Below are experts of layer 5 (counted from 0) of a mixture-of-experts language model. Rows are named gate (a neuron's input weights, with its number), up (a neuron's input weights, with its number), down (a neuron's output weights, with its number) and show model dimensions 0-159. Each number is 128 + 32 x the weight over its row's rms, rounded and kept within 0 to 255. Numbers have three digits each.
Before each expert's rows: "comes before" lists some tokens at least twice as common just after its tokens as in all text; "comes after" lists some tokens at least twice as common just before its tokens as in all text. This comes from a sample of Wikipedia text that the model never trained on. Tokens count by the router's weight.

# expert 6
comes before: " of", ",", ".", " in", " and", ".\n\n"
comes after: " the", " a", " The", "'s", " his", "The"
gate1:177139145158114085160117092164160208113115130084138081090103155125100095168141162128157143115144162121144125184059114091134108112152163129109160182076099065103095138146165139145101139125154134139112138133148162083156176070104172136102147083118102171083156154125129150122086189112095114121124098114132145166143091132126089211124132121177151121100121178133124125213125099071186210124109137098175084119104074115125064098075119117157131134113162119173138095169109172087158132086152131
up1:166075120110115099143102152139137080097129095118095094095145150135146109149143175113132134094139166107191159153074134073179074138125158105118176138119116109094089167137145124074118124099171146179086152121092158140115121104040117167127166174186131171134177071126118152126157133089148155113103117117112097168134122114075106162133130118192156059144149111156121124105112128113073162047087169095067151110119083115060063109069125130192124145130153144111143130129158160068130161083165155
down1:084150085154153109119108131121111094133163138174149106152145164128094166104117058111091170163156127098147152101107186144143133156102063139105141140140120162141082129099112114106073148109089143131147134148102116121135150124128162134147111121114160119105107099088116136154126180141080159132176117133179136161168132138156143095114154166114134174129109175137165112137134153107126166125129155160179144128089121135149171113130142118069084141106118163126086115182098109130120113000105083

# expert 31
comes before: " ", "2", "1", ":", "9", "8"
comes after: " ", " |", "\n", "1", "-", "2"
gate3:099191163084077059090114155122135106147098084108084126147114154087110081088148141155169099145230092131092098112150124096154132109135064199131151118129159151111201203168139146175100155150153091166159172097091139176117143166085108117179134168104113098150088142153128103107185132143133131161096114125063131126104075105144114108126158148075154167146140134156121108126136083081081121082153098179139127121096158076081089144113165115149126161154127136151146171117118092150141128167156079
up3:125077060168169178114152108141120128108164160156149127128128057157142152140163155095094149143033158089147159133122133124077122117139192106154133123147079115199098029097148091064117109135120164135122082171155115086136158108145157125123109090124087137129112107139093173148113156100105103086153136128197114138165147155132170152140050134161093062149122111130120168114134194187159141137088125077097137160159143147167121085132063144106148089141105127126070105120184100131128116106102127
down3:103110137100124094167090174050093112172080123107115128154146102127158123137165143146114128077180103145120157120172170151130132126124150173123178139142092122139085144142144099148099107122149157138130114124170120128090203155135091170055092141136119168131118081104231188068159116178164104138196157130129130128136100136153065149091131112131141104114183096158117131129145156094121082101077090107170113159137133164135095172051109157123117087096112131133145083051129125156074057081116124

# expert 8
comes before: "1", "0", "9", "8", "6", "7"
comes after: "1", "2", "9", "0", " was", " were"
gate1:071124119081076177125092085127157082176146081154111111140086168178163079140109167127201156179185134120107155180123095126107148048059152168145094157154116130150103172161113110138058113180136151154105114142143154139125170124108143103142140079120131125112182201105137143165151065105123099131129089111145129140123133104156106107075150198182168117106151154103189146156150170162149081143110171114152140129066118117150098144126120091104127113110180127166153138179080117152129149123173164
up1:171156130107161109103143116141105132117108166107156117144191169121118150082085147137142132098105095122153141146125147127059159169178121113104103182102078178153091082157099188129136168135178178132146099114069149135156084179106205104175079075111144118123160107132133144138161189149180126131166105120132114136158150139172180133132183117145106166227159160107138133152071132200114129123151135176109185116084051103153103131068107131163123182138119103080124134117136140129128085099098108
down1:081093123122144120163137111140152108157144122107057139178147111142153095109113142144104119107134110125176089037116115179149122117181140144090107095127126165155137108138124146123167206079131152172126185088162103185133125084091106182151103138137104107139120151148115126123130183133122154132154156152162122144131082095138148106166144107084133107186144157108166097176147130111114143180142064083095115120163179102172161163096158111170147128132211158159121166116191017126158183060140130

# expert 26
comes before: " to", " the", " in", " by", " a", " as"
comes after: " was", " to", " is", " he", " and", " were"
gate1:178150155174114162087084110147192129097139056096124137099155175099079104099165132129143139125078142109063163183103168087111160092128096166097126093147059111085087136108105101169079136128086081135135177166142144152169136065138183150131096131138132123167080111100127153106167109119165082094112136159167100147130150173191087106125151124113143132087091097170169115129171161081130149101139107113123108125103093102174084102136187115124109136142118132127157056144075117108170186075107077
up1:191128148095153136106152105068199093180129123148113089132175108074101142082140116121104101070130116104100107103195109126138105172097144123108083128117144134106117139142078093137093056124119050167178119151139141115160144161071136090082151128101075053148105124155081106103159116131093163140188134187103096141133114147130151094115118089152115177163101175122152151188164181141158100106137114108156131095186105103094138112111106120188060140188174083145139153099157128069128123127126139
down1:121150091096104150100181128136107074114138130109152193129155107130071106199131169125107126142140111187109146100144157114137112154112110093168163051135120071158145107102174140170130109140168143173134218117175097156119151139131190103088135139153113137201120131157143170135105159141139174151115153119096138090157131125080164156082101144084151144091174125140166073147154134128120128159091123119164177090116069183124114152121088188113160118162176054126147179133077207108085147149104122

# expert 24
comes before: "9", "0", "1", "2", "8", ".S"
comes after: " ", ",", " (", "|", " \"", ":"
gate2:132139151091095093142093172188147088108109185107103147154110112087128102116164156142073154085139135130207139109150103144079142121119115172185106117179122122113128112098143100160180100074116114104112166136109054108159128130152178133139072177131127115110143124124134120187153111187130074155048181167125121115137139162127150172149130136189131150151081115145105173116136117128106108087102178102122133147080079086066166113092130182097122080201202154125126122142095118124195149122186144
up2:109136123124117144130127114115153127165169130110109139036147148123101169156150110195113134148169112153050157182154120125160087168138085099091151163092160138141151138124114153102108222182146105085159110102161213128178085123125116124115164140140126152122138114147113106088109152168130175165149054135147144093101110127135103154092142082067137086125162110091128079107113118121194156181132103140144156119162116130121167119174114153168172177086090055109156142114148175108095080128069071
down2:156127131146130163078138083105119167145109153123163158133130151150145168136128160087099080179078091135092115138108103178101146122150136094107155097117150071090092143128117131100123130142165151160095104101177152205100161109132104160121154128103123106089118113128090078186116140089124167104128073082149156152123186158152141082149136090096120108099120109117105104104164112126114139117151146096162147133145120111160079141162142138130092151126141142123140110095174255158124090255092139

# expert 2
comes before: " |", "|", " |\n", "-", ";", "=="
comes after: " |", "4", "3", "5", "6", "|"
gate0:184100046122100111122097176135133111140114099162112095164107149086113099132117096087102102111174088109183102069124148100081123130115126194169155139097128078071200136103103157124143120154210087201150131176132170170138144127092149136117081130160082165116092189145139118188100148090121105147149109099154160137120110097092140088083131099068195108134122084146157150120094128097101102091088111129175150168173095112113125107117150108158090160146091170149076094105157106119108080135110160
up0:185130102145211094133117129137129160159146078150117108165130107106129131146081072160123138135198125075149091128094179054128132152153141205137132100130092101180243127096162097151134129152143110149166121100135171151172134121123153119126097079129056164140128245109139111181141118119107124128107118102102082088190118097102140128135045146126176110103125101163165102144077111122135138103091147116143137158155159118136133111154149130183132139130135129137132099141164110202120140158139174
down0:105089183110121153091157107132138103083097147159144115153098141150144084127156176163134122090118155117072144140111109098131170116123126117143111163091108113108141128156171088155108160105126139187200077115080089164133116139160143069128109111099125123183116124160192163121055090121195105128160140145104125070125096115130134139173108145223156074059145161150124100228145128129152104101118118125107119130139129101147108151063100121123134154177109146114179139153182050155144198131070128

# expert 3
comes before: "0", " |", "1", " ", "3", "5"
comes after: " ", " |", "1", "3", "2", "0"
gate3:160150125129146074134093128118163100109123163113094143178166133142187080179153154094125071122150147096110168100079183135144100113112183117103162144134098089130133133194137113074085079091091135128118072094113180091121098138091103113176131082147137129174116116140166120127080129128093127110174154112155077194163075084140155093146191145157149104157048153125072162145072110141111108141092138118127151110164119110108102105111120217155089137119070135065160139132112118096095089190152117
up3:052114124105131137118140182135086149126093113154086138121135173123140091141099124097116130136094100153133143087133096129114127137172108166159154119170130136146125131074102072157095192118167153085108149062126098092139167148119097165114132217190156101112098172123076121108123098156167117164039104072171124090103174138135134179228114119100155141148155138081079084097132137076150132162074117204137099144106170095145117177146113127151155105116116095095142147093120141096120115198117147
down3:135100144126177136171141132091121098127132065137157138124106134116098103116103160160118055145064127160100108128104101153114119084085137169148083138146164163147134119148109170075125085118106121089105103090111139098136096124124182156131096162102130124106130164133086101206165155072098116180131133088136147155146078109164128093149085102099114147096087137147128129124117135172125116132113179089135117155089172063160087171204065128127035135140072128161079174126136078178155104094116223

# expert 4
comes before: "1", "2", " |", "3", "4", "5"
comes after: " |", " ", "|", "–", ";", "."
gate2:142116110125187099145144137114100185103142163167060153076086108161157171161071118117113161136102170111101181172145141117109138184155123146078142126128125148105148152202183103169144086100082136036133093076138162175112160140170145153129056128067186135102154132133116148148181102116116192133117171129095107150147110089195105126127083088090164166127125122105129120127168145156176089103122144163131136099133152097206081152131162157128204150160111162108122119124106141098144153120114153
up2:105092143141183132121107110057179129092136148120065160114119138134151104193108105133078212110093136101087166108154092147094130195164092132097071164081159099133139088103143093092108117080117099127157115091116160154076079153103144122129081150159184113091124183113108101129145152172063188120123135130085102149182108091145135132086094084117135156115090114097125069112116141159173079107116179135172179133132142104156153123153100083094122117186116156103137098094130109129091151190120189
down2:129081190059108128135141171144168155142122134137168079097092089130100120187085094102081090158115127165124072087160187142190121185193139111048110126162078113125133136087171147153120118172135108104097153168116108117127117116128165154129194128155116143104116169174127071148147149084171119082132109190107164112166120127142097075186140142082148162137053095134125131127121155118124135161140106113128191091123128121125085060173072185100146160102110147107113179112134159095151111108121129

# expert 25
comes before: "0", "–", "9", "5", "8", "6"
comes after: " ", "0", "1", "2", "9", " as"
gate1:130145140157144051151088141195083090136139177119138182153109143132159147113125140152151162099141134167128187078135157153126079143156047139116127151114105136127153141114098161198151087110194112124198123127136125197117125098102122129145089136084076173088143089133061157114160156138094128129121146142112167048145112124101126093159152173163128146143122185142143182072125085192103048102174137141106139123101154146089108133076099139125096112092159127150119190120165184119148092165107144
up1:145135151065134113142090111177058121166092140107124178109176140108146163074134082160149151086157126154134125120170124117137107126126110119088144122167077133112197138156164156175116051107159148096167144129079109215120131106170134166150082133071134117177150116159029153087134125153161162124166119116122108061140124141077147085140144172122103181111111212159159158106085134158121107111129111171109133096111141170074157134089092165180093165108145140131117129141103169140174078129115137
down1:095143132139168154197151091123175101135154126129150122137088102114137129123134137128156219140126093126168130114123117071165133078127140139141166078104141144093088127151096171159196133087146114084136135112088130158107089167138154143167145130086106124107085056142144144142158111137173118086170089102139151104096137123068105104138075078123108129163115105151200083122135107135151131118191135161026099149113169140112149175124133070107111119118064096201128130214093099093122120158067156

# expert 19
comes before: " ", "|", "==", " United", "The", "==="
comes after: " |\n", "\n", " at", ".\n\n", " of", ")"
gate1:190095141099120161043115122114128103143091119142117166104137131113189092088138148124165139056122127151069130125086123133117130111134108105096162154231130111091156158210174107124161195066135108115137131143160100103188178131132092051140134059059100127118149112120090146153125085145141112109163115170116043129159109152147127143102092087128096117162147110107166108152103144110088100174107110140138131141144115140158139092136061089147195102093166131133126125089156117125138141181111081
up1:109098135116148143095096108100109102079088109102106152169203154055119135124107180133118142079135114135131135097096118167075104115134052102164093156192120124106074141233202152097151164088124110104079087117165089138154111123152109047107155122056141115092096071129122112100126087147117130055170122156125124152140130093143152172098126115183115145129143127101165127103102118153081132172063137127101159137137137154122152104135066154159186096082140113101119124154166129120114142175099101
down1:128159100142108193118094104038173106108165133144168123125121056134110112138162139162145155152070167141179109103127127126138109141118181138148099102119153181129125142128079136111155153159116186145107169148164203155110069122089138144070141159127115121158068100120140144109169107137122100166108125135091163124144148094076088108157072130111139125118080106077140069147155150094165129165115073130127097149184131120172094108165115105101101178147038081089095169144141087151159069066143154

# expert 15
comes before: "1", "2", "0", ")", "9", "3"
comes after: " (", " ", "2", " in", "–", " /"
gate1:119100109091197107154168119094184079074118140149126146136112132107168102145096117161092115123124151117096118166162112144127117109117158115156103121148186087120132166131124152085100080086174112102177130125109142074080143092151129147085135137140155110126163094091106097072153119134129073157146153071090071101092176170109076089137105123167148117086123117072097111139069117116113087131195169173229140162146122125117192173147157152165198114100183114091119130121103092142158077174103163
up1:125168144116065118105081096124062131179102097136116156084135137161178143168118194095167159110102155130139151165043154132065107117131148105137154144152149142095098228107102144083118145125134107158121132124123123148183127122153091160166085134156111130158167095129103132161183130183137137129105140103126130105137103139098177161064168131141125139079129181160152096142115077173099054178208157146117122139140163126161067139113114157104105147127183143121083106112193140104119167146197157
down1:163097143147147130131110123092194129104133095164114128139146102117061073096143159065087171158117131156144101128186138132156115147151091065133089129086141161111137080121153166131061187110161143156125180163124132088112096170131095064105138162081100114098102132183058135136113128173108110158152099080110179083179127157185109127133129132114110077122170087131097103151183181135163126105082142106134120080102160096191142159133165093122120094138123050117048128104139159119150155110123179

# expert 18
comes before: "0", ",", " |", "–", "6", "7"
comes after: "0", "9", "1", "2", "8", "7"
gate2:152125109165100107083158136122112127134141136097179173089106101054110174132131121218152156105131103150165165166088160152117161153130100114169140087145125177160142192145078183148147119144095175150143130123101078158144114121149103094068168134074156178107111071112108124122125125158143099143144136111092138101149119123115127131083148137139107203135208170146066112132166130119122152141152138092162119094115131189100109206090172085087128146063135140133178097190126182070093161092113125
up2:111089143149111166141160110112110159148179144124184182072121065075175163133112126178182191141157119187160164169103202145132129160133093138162125147117140139196086162081138152115170097171105162137136136095087046162118130139149138132100149074074093145123120161086125122115146141127156129135121114085073146083192089124132150103093112150144108148092194165176086111104132130148151170177129141143161126117091143165129138174149163089084134118107069163129189118151130143057090120126107118
down2:124167196157112166112091105102174105126131134164171184118190094170092131134125117193093167088114133136125169109120104131125125171121210100114082070187139142083100114062134094169104175132080051144125096133099110071183117073163150131160193134142152103093129128116118067105196141131156141089156114147135138128136108173134139164151148064131140141129111149169130112122121141113098113138158108135149136108115091124125173112125162148114118172120158144140145131122090043124095149034186161